From a checkpoint of a small mixture-of-experts model trained on Wikipedia.
Experts: 8 experts in each of 6 layers, 256 SwiGLU neurons an expert, a sigmoid router.
Below are experts of layer 5 (counted from 0) of a mixture-of-experts language model. Rows are named router (the router's row for the expert), gate (a neuron's input weights, with its number), up (a neuron's input weights, with its number) and show model dimensions 96-191. Each number is 128 + 24 x the weight over its row's rms, rounded and kept within 0 to 255. Numbers have three digits each.
Before each expert's rows: "gets" lists some tokens that make up at least twice as much of what it gets as of all text; "mostly gets" lists some tokens that are sent to it at least half of the time. This comes from a sample of Wikipedia text that the model never trained on. Tokens count by the router's weight.

# expert 0
gets: " |", " the", "-", ":", "|", "=="
mostly gets: " the", "°", " ==", " ISBN", "″", " Phylum"
router:160170115143145159115135156123167097077136110112095086149116105128134079106165115120134104132139096160110151129138144128136090116150160092104136153133123117127131136133135124156144121070113149132098092163189169099158113145146145143129130121161119211116130147099154116072109151133101104110
gate0:118126105133127155099138128156167105139121134126102122089094157153117129139122154079051100095126132155160162126112079140075145077117167130095127122105129164137126123112110118156131106145124143151111140123136156114151107128145101151118092133127137116168130112117139154129140138102162123122
up0:089117142137139144140157153125122103102132123144111155120146113137160146148141118113110147120130130133128170127100173120112104133083094138127093124148120098099168125112127115143091145130161114125128133115154137172156152147155138107104159113166107132144145129198111133117112112129126105112
gate1:117114097125106090148097115131154105129093130136115097114140089099139078163147167149173102091129130117134138165139109120120120112146122140114125145133121151098152121092142091086125085109148114102151134125157125101137156117080120131065133111099127169116113097142106141108122119136066117143
up1:138158148113124111138111126154135117161143084102097129134147177143113111130121129127118153109149139118129126122133099135143126110138113144079161134132127129089124153130104116095168136106082135118145093141133137149126145179145128141114102120126159179133126118089143134131118093207085128157
gate2:150134141121157122163125129121138130108159143130130127154134145079105117154134153093067100177107133119111148138158145108108115114137135061137115085123124148139163114115148117105134109137108137101120132135152120152145143157143144140080062080120101186119082147143128160144072136169118147091
up2:165149165093117111135160113147102118164106101109140099128099168139100119156128110109132144057132112129144131133133149113114166120121141143097115104110123106115105149131126126140112139131139126098150168136124168145179123149138162139156121130142130088121141106156093079137150156171147099152
gate3:141097042116182153117117126110130151132096119119164082147126133127142139131141134081128111173153106123159164151164130127074095158138133160125132158126165109196115123135148131116141155136143141097107127135163170119120141122115140073085102084119107148132188115158149141130153114085120149104
up3:118102147120142163116168138104148118137139194173112130155105116093087181128133102096163145179144138155146174159125117153134097163097101173091110112121156110104130133138174114103122136110119142122160105086121117099120137074094131102149125116161113128123134174172125101128111133142117130135
gate4:066123105126141146147106123141115132108107157136117168150147148098135179123154140155118126136164141125123078130146132147131103050115164153158093149119108116170136154143125163098116137105151096147127130125147169123185144052094101123123126121123130174118134159130127118101096118115135104161
up4:142140122164150100148132127140112171123124100111171124113158151160134078145094110109126101103145151115144147115137105123088124121166139158187177134093096161134141141117132134155178145162106125134137114113095135132124095158145127117132129137129122104159124161124105144156138112134150121100
gate5:124121156133144167109121146136121113124087124120168116122138155131112156114172182129112084130106154116121168104176149120124092175135167143132122124119118124122114139151123098161129082127137107189148088101144136115167157116078138152087174151122123159177108142188112144136134105146134143116
up5:124086155104134144120087141103124123132111155130196122109087161118103129094138171155144119113087126151162127126133152144170104115145123147140152140111143115101096107146142108146093129110127089134181105129163140131156188128112136156071135114138124131120144152163138138111136128111136096104
gate6:150109098077132126145146151097104114137070150117161077143106141129129094149148115071132137130092114116195175145140127111129103124126112081114097104144110110118134158131140130130094142082143131110094142127153138156149112116154148143125153113139146139163100178179168097109110138137101137154
up6:161105088145105126144100123148154108064147147171116170147174106128128124102156134105089132123122134145098144101140107119092147128133135154161145109123128094154140165115179147159109164153098120124133152139096127111141139169153150138075111127106154128116118129100116133155134125103144132153
gate7:163172121103114113141132090133159116123142120133100130100145112136131101091138135133051159174154132146109137168143118125136118095157137073121167121104112141110137172144128145136103142122135141139095117192143085129162122131156136201106167112133131184123101088156104124098142129051113133067
up7:114130090169154116147134178136159132117133161151190114131177130079083115139106104099130123089122109183128068151155123102128157102096114120184156148155120165139088129143108113108102107189105158121113146156141130143122093101085172133117079129133130128135159124132044096112134156108092140126
gate8:148199142105115113130098112117146103122112141104133129136156131090160107149130079109110159142060113136106142126126122121125109117112171104139126093135159115114158144148135136109138106155108174089175150137131131110104121136130206154125131116101150167126117135141138145094078113146131117128
up8:120180130072112113133143145180144173096120134135123125151124128118116129129166130134142104142067135078147152137145124135148149143126119170120143101138125150142146118142120125152142140114133159104169089139117114146152093140109136148097158113140131138159162093161111130103135193116119105141
gate9:095148132128165198088130120097130085096138119113089104179141154081119112128166095081128132123132168113130117086175129111166120075159141127099108113150114169114134140136151119132132154101138149204118082157137180101138094127117099158108127122128135179117115139110109126104153112154119155090
up9:138139143128115153129116089127125080127150133105134107140145164123118146158107141073113112134097172142122134125160146119174138084135124125150118129138132152141083106144129103156092110106130133129081127143119118099111123147123150127153136134149128211145125181108047124116144120144138150110

# expert 3
gets: "0", "9", "'", "–", "i", "o"
mostly gets: "ou", " War", "š", "af", "hn", "be"
router:176113128158156150098142136128133125133134093096136162162107177111148116110151129093106084129124151131118185091196144102119153159120134156097126166129081127132106138125158151154113114125115107152127137089177132131153124118119118114107077100151154167115139118094145158144120119169133125073
gate0:138087133107123139184137118171141133110145165088130116125110174139139100148161097105133079116133107134116117086157129133164145128181115135165123121122127116096099138129152110125124139114132157156088134118149132147129143152142138125155094112121133165148130156106149173184142115079138159124
up0:117129118138131169089152094114132113135109108116175107125171139103096156107154107139146132146078145088148119157135131131116130109095135131103148141140130108109134186093135109105097105135133129128118125097129156172113132115139133120137095154086107086111114074138088121101124169119101075135
gate1:097105092113188147178130118175149122170117114106154148122093162155130124145138100137120100101114175161124134066139129130107154122139115162116121156163121093165172134111148150148177107157148143101104133089137139146157114099111096147118120119140097164134142139131158150151138121147127149120
up1:114097101148146135149147120165149095160137122126053138128133131148134131056116118121104130117140140177100182138123098098143139139135130136147114104148125163119079103106115129162147150117118107107068128147137140132132164117105104149081108163140126116115133096082143133118121105181109142118
gate2:119097184153131138130140146153148126118159136104110129189132107124137105108154140131111126120104108133128149123121115133145115108089114163145113143128113133136114129159119141089153115125151166140144156129151149108119145094135133151159142116141175141157146144140169163115111091118129136121
up2:136112128109119119169169148132154154071138137151092144123134118135104170128170129135116130105148093079085081086096115153147138169121162127149110159125143097129141141159137113108119124148143126136131145151102113137137128101130139159137091154124122130121106149154134103148186118117105150118
gate3:156092126115148159140157131118152121098127120113110108157139163138096142150091145114176101085126158128156149094161126145128119158132102155110168127130094106197149114101131128107122120153167121116086107130137113143071135114115120179122139133166121145109115141129144132112114138145084154141
up3:147080098080134108184127107138098132116106110188134115116112114096131159144123153133121146110097160110128128090135100134097127158139138171124129062099099137135118117150135102135150147137184097148121078105116111135092136083141109131117106127120156144109106123107136162182171138090144128106
gate4:144143142084131088170118200133145096143154128086110113119101161098139132139134168135115109094118145132114104128140149135097189136160128158164099135151124101147097155150123145127172113127161129116133106090138083146128095112100146136140134112130179145177134144130101122160125115097082131124
up4:152130184152128170149145130145150106146124131117169136160114119146136125080133163146091089110142099119162135139156089117113103116097115121115145113116143112113156159094108088158122079121128156116140138157128197091154134152140136091116133124140122108098104155140110115169118090120141112115
gate5:170142135117149147111121136142111108113133148109138125152135128136077120136149131106178159081078150111071119111112145122083084160144139126104110112154111138153143104136103143131139083142066145108070141146119124121158091100130087094117102122111144124113115149146125098126098125098161132171
up5:146113129122124124124141132089117108149130118126149139107190130124136157159149120161131116148140133117125128181121135137155118096109089179150134094157147125153152150166123138147122129092125119102092088108121142103127127149155137143115137123127119144130144155115088123133134119149105109151
gate6:116133111091133105081150147109185120138145121105100165148167150146150114138149076091106130092151128097105134114171147139104173103144098140111093107103172098102105142111111110097127112143112123154121128138138129144128090136135125123095084089125150168136111115165161086163104122135121129114
up6:138132090125133127121111125136121161079103098068129095105148119110132164129171129137107127113191120084098129144119096127109145113105122110100148120123140124143163113120159124175121142128128155086184167080150082132138167121094196152133192121217100137144130086158112116110134147122116162151
gate7:173141116120110162140109140125134142148152084132150131135153192107158128125155126123107151120137136104112135138141125128097136158131137149114130127133131113194121129160157128116097118097121101135096097127133097141149121136113160122105137117075142136122173084133150143189136120122128123079
up7:165127123136134108122068112154130147087118155129131150153149102111142131109145126127120121141118132090133120083112097114124112135087165136122148158132120083154171142142140118153169134170103186124128174197132148157099099112139107146075151117128117140109114204150154112132107116179151139103
gate8:150119111101108131116136125155135089156149145107107160165109167116152158155165108129132118086083152122103111137121141137111132144148131159140158155131106138148153160129160136153121093141087149172135123137151127150113152098138137133096103089145124140092134128137132081144163151151112131104
up8:125150099106101150086102169119121115097115135155124114145142109148111111155157117121147152124140111152134101146122115130087119114173146136150164125114138157167112157125132111170109111123132107107151121117146171144180114154115107140183090108134134125112173111159123101100149131116167103139
gate9:120186117141135111163132109128098072155123109117078079084142148136139136159103115140135123122176123147150169113138158121160140128113118141093138141108110177086129151155155095103142146109119143192102158088141145144150155106091143144195166130118140134135131132134159112099093151138131079120
up9:100105144195153163122121156119148118121150117102113111098174135132091085165098093104100084127145131132177122111119153127135126149125098149151137106114159140130138170161129159167116114144148121151127110127122140122180121115158112152103131133119133121128106175099153120126108104158100122084

# expert 4
gets: "\n", ".", " and", ",", " a", ";"
mostly gets: " and", ").", " which", " they", " but", " their"
router:116127160131187141126152138145130104113146083140118108156133136134121129139122108141141096148129112121142157125128157073128135140129121115101088117127096088116154149151145143169154120126098142119120078105134142130139124130119159129126110109159134186138125145090138138152107130155115114130
gate0:140184107131142130158113135121173066090098164111157132153118089171154117090171088144168152113133121113132124152137137116082108174076111105144081101146161105146152120128114128101147143149116119152138154140138084119117133152123191165084127096112117164056169141156129139083126145126084147104
up0:153117130110087086185122113115126142144168115131084134088143087101158120128127144126122096170171136173130147141155123152150136082144181170075165149076111126133130161100137136156112124122152141113105103118119153122173130100108088151171104146121116156134117135132122151126091113121153122134
gate1:144139117147150157100140148156145136098115111111156110122074146108156095128117051161110098135165080110163142113141142151149117121116153179125120105114139147097089157122113183127067114123147120099101110121173172144103160164132132158124180100129117148148107164147144121164124121133159104115
up1:116100091146102138094107107157165134101158085106101150146182098128147140092132114106066139160098132111085131168129149161093164098084119128152136144144134167146156085076121109127141169131114115099158142110127117144151084106156114093106118128151048135122152119149127144100171147096121120153
gate2:097158148155115115102105073131109113119116069139122107119128106136107116124130148152146141184131128192165166107139119099116124106137149132100117093160123139073120128137100145144108135126102094144080155143128158146103105146158080139132119126136147149109124133070152126109120130104120180112
up2:122099149121115142118168166142116101102121096120103155148116164122121203105151102112117113113084117148119145099125156110104103152146117108151099173138131113141145123146157115120156079101130147104110095142151106134141120102148123123138089121162126139127107106126111123139164129155171146138
gate3:105168119103115107094145126111130133146088128113122113122146118150074150125104119131126178149125151152176154116147121072112123155097152156144127183123117163124141139138116122151091130137136150105211137121128111145141136075143098105115104105120118139161157124130146106121116152104074149121
up3:101125117171138148077157127124118153177116148141125178093138159120074134085097104146117131125096073142179123108124102135134125163128106127133118140118165117062130094125154141057125131145127162146183143170139144135096135160128108102121161144193118112147154144110140079139157180130086122149
gate4:121130091130111127158134128126145155152165074177137166121109166108119067142142061135116110177143155138118152090139087125103151106124151111104132163151141140128167184121131138109119149116124107114132110145174123090127114158130100140123138118150111143098120123124129098140095125148121185174
up4:121124104148102128150083122148144175143084112177149143133123127109144136154082122166087131168154160101141122094119121104120167115131107148115150173140100113149126126114151127131079131152134165127135144096101136108126064107076154136115154160127129120119167096137133088188152117131110129080
gate5:109175151134167081111163123101132100118112139160131134114084135177143123137108078092132132098164070105201145140129174129099088111117127176100163091126155168124088146112160135135156098133135108127132127119148114092109153141139089097135105128149156124120109131150141168122070114134154142119
up5:112077130130119155154082121138166166127167127135138136149165159083138148094125123136115117098101143132107098121130112179130120121129130139115083143115085169145161122125134091159120134127139093108165133156130103122125140091174120150124151122090097116140124107155145109098136107119084097137
gate6:087142098087140133102125114136150127169129113106125131134112156096089133165162143098127125085155149135118111078124135180139153091104133142133198128147072136147118092122174152090118072112133122138129109132127136114124128127137100102094118119111108156129141130129151098133110103176130134136
up6:138131132168163119116155104141157112130147146122110115103135110172127128123149152136162136156136147143125138108132117112069108176122090159124129085101170168140114152120130131134105103119107102087118083108124117137142129145151099097098119122076119118139115140120087142136128126113114140199
gate7:118166143154133151156153170156149140100131101107098145115127163105107130181136080084120113069181094132156119116117120123098107164139131126108166126154146140115108137108150150153097061122161119158129146090161121107116094114144081130121130089146106119106085102117097140110069112113113143098
up7:145125113124076121087088105120133103143123152167124129148108131119156100092149153138144164115091142139130138139123138136139138147137132168178151101107112117149118113138116124113178152125100106088153151167098167113134116132118139148084130144087133133110152131142114116123175139108112097123
gate8:144183104101111160085111175098180100113062140134122129119115128152153121080133108141122142116166152195130145065138081120110089121159164115106124157102197139174139129109134142157120142145108079105110143150147162112151112113138100124103114134167154139063141117090124126135087106076092139146
up8:114167192121123155101105187143122065113090077131087084133133133086169159119142129149161148113125136146098106120106081137129113113153094166155114116147165160156151127118144090152149130095140098125140109140151177155106127107121089107094106103140135117142136103141140087117180152115094116148
gate9:104111107121162123197144132106115067191103107141093150141121141175118158131137108107131083121115129130111135085095144095110138138083100103108143140103104103149170128113131180143164109129086076175131141170135093158141128131142130128099112114114180126116138129118090087117097138161159169149
up9:129128152153156117100126146167116131134097134107162097103139140168130133127111128126142178106108156136136154144132114155148110136149124176134133128158186145082078128140116067143115146096140125169172139110158150128140118116104106131121129112091116116147105151137163107111126143102139093127

# expert 5
gets: " ", "1", " University", " British", " States", " film"
mostly gets: " film", "idae", " British", " University", " Army", " Education"
router:140164108123106097124129135141170082107116138133111128115116105121127097127120141136141134115123086168143141118224139130139146138124189131118119130156143130130113141099103121147130090137136119120060092109170154125161108127106117132105107093111157173102094140112111146114138126141140152156
gate0:172141137126157127088129135101132098120156102110126102122159110123143102124071151128080121129129133134129155149194193130147120141139135150138151122097135164141135124121149095162108094094159123102129099117163147149153092102122099143118147086095133205139170103126118130118098156099115145133
up0:145141111089118128134109138073129130108152153106133091164135082124122066136115179087143134167122137109115176144163117125132123149101155117112132128118134161147101119131117100154098101132155138121097100126109146144142133108155128130163130141083175155125156127143136135131155115101135151113
gate1:160127112169155115110097125113140093131129154170133145108143109119162157125145122113136095124120112146175103131152115090118148140108154082145109120189151107099134099172113062142100074152141126109129118115173137152140132138135194125119117127129133137094157144117143122116122097140149116116
up1:126117150082099142106176167157086138096114115118105088181110120126157160150118109118143135122102092150137129145121081166155130159123142136118171102131131146147128153095115188099136095141118156117107134147129172126084156142086047129118128120124162150149103182096103172156110093144166133170
gate2:093161154167144158149184104098142087138100118156125110100132125108119142135158109150150149120138089166138131105127132079088098126129083147162155154134157154109123120128160102159129130096123104122104088108131102167177105128126168127152094113145117145094123197108154142122101115103166166131
up2:093145092119156113184146111124113105166110132144163162133084134101153124077127147134124138138068070117124142138176111126077140168159089145113124159125130104113151115136145107147071158115148099105099108102167156131136131144100119131118092111119096102145136143124153164136168137144124160132
gate3:129147104112133132160145173106143120119120132139139131141129134111114075102084158122096101118148108171142133069147133147131107134115147105168102124138123090159177148121122113115120075114140119140117100139170172143150146147102182137086105104100126136131133145124098098085162140157153173095
up3:084138114129138123143131150117154150138177123115151092109094125134140147156126119101146150123124115121072084175117126176154102141135151118115177132087114146085133119182155117132132123112124153131151117148111094134106145175144166135122095083099114133142158072141114144081106167122124095085
gate4:148110101117130144095149176111154153192118126147121103151131178139179120123115132127143159125136164155106145150126100112108116130106160129114153190125160128108119108116097161127124094095085124148125158114162152102137152138107106147111105097173128151146089117116130142132162103118118166118
up4:154129121095155142129133082165116142125150063097151186101155105095151132197120134134100122157131112103152128132102107147105147168138105120098137097174128111116077096163145150090135126124180125140126080096109168154137083128094102139122148163098091119134168103108158119136129162084070136141
gate5:154142107137112110121141119098143120157102170143142082146153160133158106130096132136123101143104099130109162108141143122096145132127161122101142159115097080093171138146125130126132091082114136132140057130150143114132140153114182132108178130087151138148092142107138149147141144137088108128
up5:137131123153116151122131138128125126132120100110096145128112065104111122135149143130112126122134130118112118133119121142146108113073096160136100138137134099181099173128153145115140140110133136142136151158109098141135098136120154126091116126145127137092135101110157147170119135151139151102
gate6:148115118143118145149146144155111073106148116190111147118131113138123103126147116116105133176147144109095143132144159131104121141173097124105149077100070159144125184099146133133154126160090180101112109116147223136162142122145158128114119096084136145151114141150130161144176136163104129120
up6:115151100149134101124099104128162129108098110158081143105128111163125110173160159125120111132148150118095124092165150126133135178112108130084159112161083152125154148096112125102110172143107140116144166126134090176105129126156124117108126139144149131087140080106119115143133104138111118135
gate7:137152135105089140123104130152130131108083139187099122103145099113179116111164132088139117149099137144143132134118094124111134107138144134135113149112115165145116149133174138138146118150109106162121086152144131125169102105121129096114113108148128140133123158114144113128169130115142162161
up7:150129128133161136142123131137127110110177128139114101102093094130141053084136104100127101124147117118139165095157132138134113115106138118133116086170108117167174135117180113102092132116127131119091128125098165130163134165128148163136135132089161145132114111116134176146156133095150146095
gate8:107150149101116129112105125104199116139133137179114158124135149085086154107108132141103141132144109137128124100173114131140105117144130109163177125106141137165129127177099086140084105130127115148131148152154128151133107088127144117064134107091119144103124139122084107127161140073157121147
up8:130113126123134178141124124090200138141111084144152110182106146119147103136127171137118113155161118121161113137141100122100124143121194089123101130149087123151160136092119095129153128137075084147164131138144080110128136114127136139120099161132166124111141135076131127132102154114150133126
gate9:115139167121107163119109157114097099107094121112093142116104114109171129139117118093111142071145105147159086110195097105088155169147110134172120139107134100126119119113146129132148116081101091098108139147163137171131124139154147120086131106130144178117145141090128123120162120122112075116
up9:125120115121138095111117085143132177162159123134144148139187133182157143144124131123105133135112173148121115117119117160186155141161135150106121136144128144123119153115134137100139130138142137168130137130115148103142130135113112107120176138142127122139102120131144128135121155105120124113

# expert 6
gets: ",", " of", " in", " to", " for", " ("
mostly gets: "\",", " during", " in", " because", " like", " after"
router:104109137129161132093161120132149077107114100103082141129144124128130122119133149133163130101137137134126168108139160065147121138122143081116140131130109110133162155141122156137120096115100156120116087122129141115115123126113170115123096105145176166109114147123128113152136088153099130113
gate0:141112119207156189116124134159149165134126088141141120170147122105109126159141109142122124134126125109119130101133137115161190112112107141146187108123125149111136165142119113086144185130139170150192148146147145163121133149096127116077111111071161129100106127157160112159146125164156095146
up0:116126125124173146131131148133100135132155119148115119185153126098170118150119102126130122148100149093083133144099109158118108122146080177130113087151106131126109150145104123134188108117100117139147126144137143129129170132128136086151100107152125117106147155138150136142116167189155098173
gate1:119133109121131101107170112129089143110122135105094133125137084116112104161170087153104134157155111111134119129102149094147106119121150114138119145101133129114154127079146179102144138103155132171116141181125161131133064102162152145160101134136138134155149122123159123157133113150107122091
up1:129103086115099136095127096132119117095143127161125122150153088129123097144149109145135147147071137129159130139123116149164186112145124135075113141097138124180157146102107186153143135143145147097117124171136147124110122136091133123126138121162151164145145140095127109116121137091122086174
gate2:113106122106152095086132129159122100138124161126099102085167104136132110132175104117156114106146121122110108146116093097104133104158157109140118117149124142103136122128162120118119119094094129120143133081171170101128133102158129132117111100177146160130117123124099125126169108172091162131
up2:148115136110109178149122148173133111140144117141080157134137158153131111175150130120136140115171123159096157119142161121155146093088149155160165113155150142136127181135110128111135129134165107164150134075114102177114109084135144165149127139144115138174093096121131126169113136105105140160
gate3:124133150135094123147141111173125146129127120120141136133149113123124143186142158096132124093094118121185121109132163118135120109093152133103177138136139142156141147115135140098132138149136125128131134161155151129121152134155161196145105103168139145153149141088119156120138122089127140145
up3:155100148113140133106108124142107152134119152118137078166138115101167129105145103075168121139144100111138160104137131111130174112116127161139177097123118142135127138106108139128146164123142146161155095078122115150153194117099161112131137130111104117112147143133153127132152147111152134164
gate4:132095157119093148095101113163130116108077157139095156139084082114134138117125159101157136151136145108151137147139120104165126135109144149087143120144093109131177163140091143136163107112101099106119152154121142139141049133103138142141103158121158150126135105127110126090154133084107132135
up4:157084137161100185113165135117113164145128150113094137120089090132141111159114153105098106119119133110126140161142130148136153094092129115129147136116130109122149131097085148139133128150142105109145146126115126115086050098114138096165151142101099120140125131148134112106111137128086123126
gate5:095155106130174109113119169141114095106155133098146171100126100138130156080135111143125129139107107164135199110131077133144132146138089120124145136151160141126139113127135128120112139162130160144090186125139131126135122143126162125121107115136142155169111164164127135162145145098133100105
up5:167113146108109132113130109108145116120119088092101155141121174121123137109134090104145116096112140136123080127107129126119126101124149092115142115129128132178126136179137131134111123101108128105101133114105121123105162134147140201152092145146149144129136118104155114121124115098131120126
gate6:090139160124104111150150153089147136146119168141129162135143150104149107149175117150117079126122125132125095136130125095185099156113136110147121129140167118116114121133166131062103138110146176163152130122162125133109163110122152123092117122122130133122094129167152137152122091108113107145
up6:126106117115120127121144105086105160124140111125107114126149110123162100080129087101126141091110141079156122153136161128116128146110098107127130148085129113120162114120133162076117146092129145119121140118144164148061114130113128092133118138127101145123154064121115139136110123117146134104
gate7:126126124094146098119152136152125163129093128171118099113140116155083133140173151142128165117129145118194126117121170078100121124110129086142120155139113091113075125098177166128125118179139167140130090136153163179098114142147134166107128104137188159138161119113121175166138127126114199125
up7:135157119113140111127121150152107136105139136130133142153146157138165119126192129126147148132144104119108137143134109129093115131151180124121170123098112116162147125117146114119103159164137129143123103137140159184139157121150120119118141147132115109123128145143152132125139214062080152141
gate8:093165131060154117182110100093103087115134102122154127122125119087092096109124135139153156145111138102177103126120196147102138105091088112081123127120105126148125106167120155161125108152118115142052130124120152059145128128128123174115163134144175139156117113174102161132127126117140140122
up8:121132182156096168152172145121099106147108124123095094107067099162109149161162126129121098127136100149119153100099150085131154168125126128110096160108113106144170166128156141183172131069156122135149130148144113159150112139124105113140110103094138115117134161113143086129114111123152148131
gate9:122115138126145098135133137103178120085114146179134138137102122134124108111101121114153158162096140139151117147163098098147107132085131142124140150113128108145088118093126150114120125141104185111171139153160151081122165108095125133113117111144122158121123123146144131106139102158123154133
up9:137140105117122131092128144163166128110126133130135098154146123099131102085144120111079090148154085132155155148112127171157153117125138147109188132082135103148089119103116114125157148123123122073139107202116169124169136140117137150131157131156115127110114170141097136088145150160156141130

# expert 2
gets: "2", "1", "0", "3", "5", "4"
mostly gets: " one", " five", " MPC", " six", " +", " only"
router:113132087135176168118117127096147107122143101135098131138128162140171105143105104094101131115147150138121165123165133083162107169110117131115128145132120109127145165126105158132136107133122149124144130147125107094115103118094120143114125104106126198145125115100135138125105130132110192157
gate0:159091142128116105159079106141131120126133131087135143132133119102153103101128152149090136171120121120113149093122131133137095129110118195097151153119136148137139129146129105154179186138135102103137111133171170082137157134128125140111089113132122172138162095119124112109121092124105094141
up0:097108150125156135115132103180094153135143136133137095187098111111115149146129153099186118144149144152161133109114081154139202158144147150099099140113088104146124177163146151123143094118172119123134112111123142143124124111136128100166149147131104134163130104088189130133114150164121141117
gate1:113121175116119125178172107093123136142102111092119165146129146143128133138133146073181126136082150164106151146128146121132146093113098141122092160138142109112063147120166123076117144132156136090127138083139154131096109111121132115123159102105124102144123132135107140132090114118106145153
up1:091114145127085125101174131106135142104119140117116130160096135147105087102119160104107164100126134128139148101119110087143144163107118066144129104138113132118132144136137164161106089096081137139140103145122110071124123094155156132148126099134159085099093122120148134115070112172153140119
gate2:169175110153162080126155163142145151115119129133101161117117131144131123098145103138139105136112164142136166135118123148118134091125150135111129086114130131181138141104112140187148141144145107110109131132144165089176163098153123115103086119111142128108124155126132116120109173141134138133
up2:066127135126153146101084100099095097127115136146133129114106151122160109143118152107117159125141132131129116104152124112138088176153110155099152173124133146112146111128149100076064113134101136167125155118139139123149104134116106103114121129129110097149100140116112130147109128110120135159
gate3:129123123142110162116114156109139107118120130123096120105097122077143130130117126083155133079137140131177116090178136092102113154123165087109084111116095090092137159150157090165122130122134148121129140112139121102136133128160176127153148117122131130101113141162098141141135102117101132124
up3:138141123162166129195114096074132142126159111140120134142129129145145112097124169181096107160147121161087126138115121165176099118128066110107142159124153126154111108143127104131179176121151108144103108150124140137155145144134098128114133144132089140145126098111127090132086089106193150172
gate4:132134110130123165099110151164176126081121111132130129099135106173115123123092107136156111155135114133134153113147142132131161155189119106108122131123111149131087137105161132161169157136156088168132156156126117120109113076106099113100080115101136128138113111103133138128107114125129078121
up4:099070130120151125117130074121154150143108141154117085158123131123126093133178128107073124134129142084122108125127105140137112094131140112189180109134122119118116114123135158087127115127119144115097097115143131121160152146136118086110139135136150132090162107142132091144150149122126150107
gate5:163202093106149143116144113145178148156115172106175129143108116116128099134094128143126121136143119110145112102148133139132119147093120140099113139162131114123132066071104158131126100140145114109152126136160111136098143142156143117097129111109129136079170144162146125148044119120124180127
up5:138077150102088103117107120114145150137121140145103152121186130120157125137077124163123132130138138118111139196178124163173112087105140176103126172143111102108121128118108143114125135099160125159128127111148121153136152119127101126086142124112122146125165145106117103086135114156120205113
gate6:121155100134141132103105123160130083116109142126133089128153103137104131118115111077178099140158148097159132149199114105179112129189152165123148095141126167130119072099111140075143132125122116164124144095160115118148148149149146134138134102137125152140100139133114142092142130132169122080
up6:107152094142137180124137121162138131157144116149114142142098120126088202107147140161131157080125149129137095099096094160149136174138090148169069166105139154124113135143128143150127134154143143163145128145120138140139081134121136127110150132166145108128122088119143115132125125136085097099
gate7:118148041142119084105126109147107093129137121121140150193184144110110117108131100147151103113120134105129150113131152137146108125086124117128165116121080184132115139145154188124119127102123122142146117140118162144126167156204113127109121125135143136141186134157162112127127143132110162124
up7:103138120108138113132177123089124110141136117109123106132111117157138087143128137144142157126080090109135141124151070155115097169150126113080121124116120149092138144112133153176150133115118139149122124136140153098131124165151109151094120124126120131135142146079146137140099122108093146122
gate8:137122117127096097159102164137164103119137138121123120141158109152130138134109142093131133106077116165127108154094143104122138176127093132159207105108121145131093108123120123103082077110120102156101106116112110114170117126133158120125143147080143151102149142130109131134145113139126138100
up8:118094071118166116097123144104099153097138155121189134136164115129149132070136104127107154139117114079120103140116134142143151112104159161126160145096121127182156067099146117136119141121141135126166144176126159142113116165118138152129173144150134136145093108152156116151118139118115105157
gate9:107136096141125091163137138114132106116146129120133143157164152100152104087101136132159134123105122123119116104138144150092089116129173140142130118107132137113170134141173151121117130163089098192094104120152121124159141171145141120137115122114093147116170117130128153157110148117144128091
up9:096121148103127134098152138089140161155136137127111131165146128089111148139117093097154114110149162127124124130144159183106153117114112170130161171131146146121115132119111120107132097171103108121155117070131157141142129144090121119143109136105117131167110103136083092151109094159185122146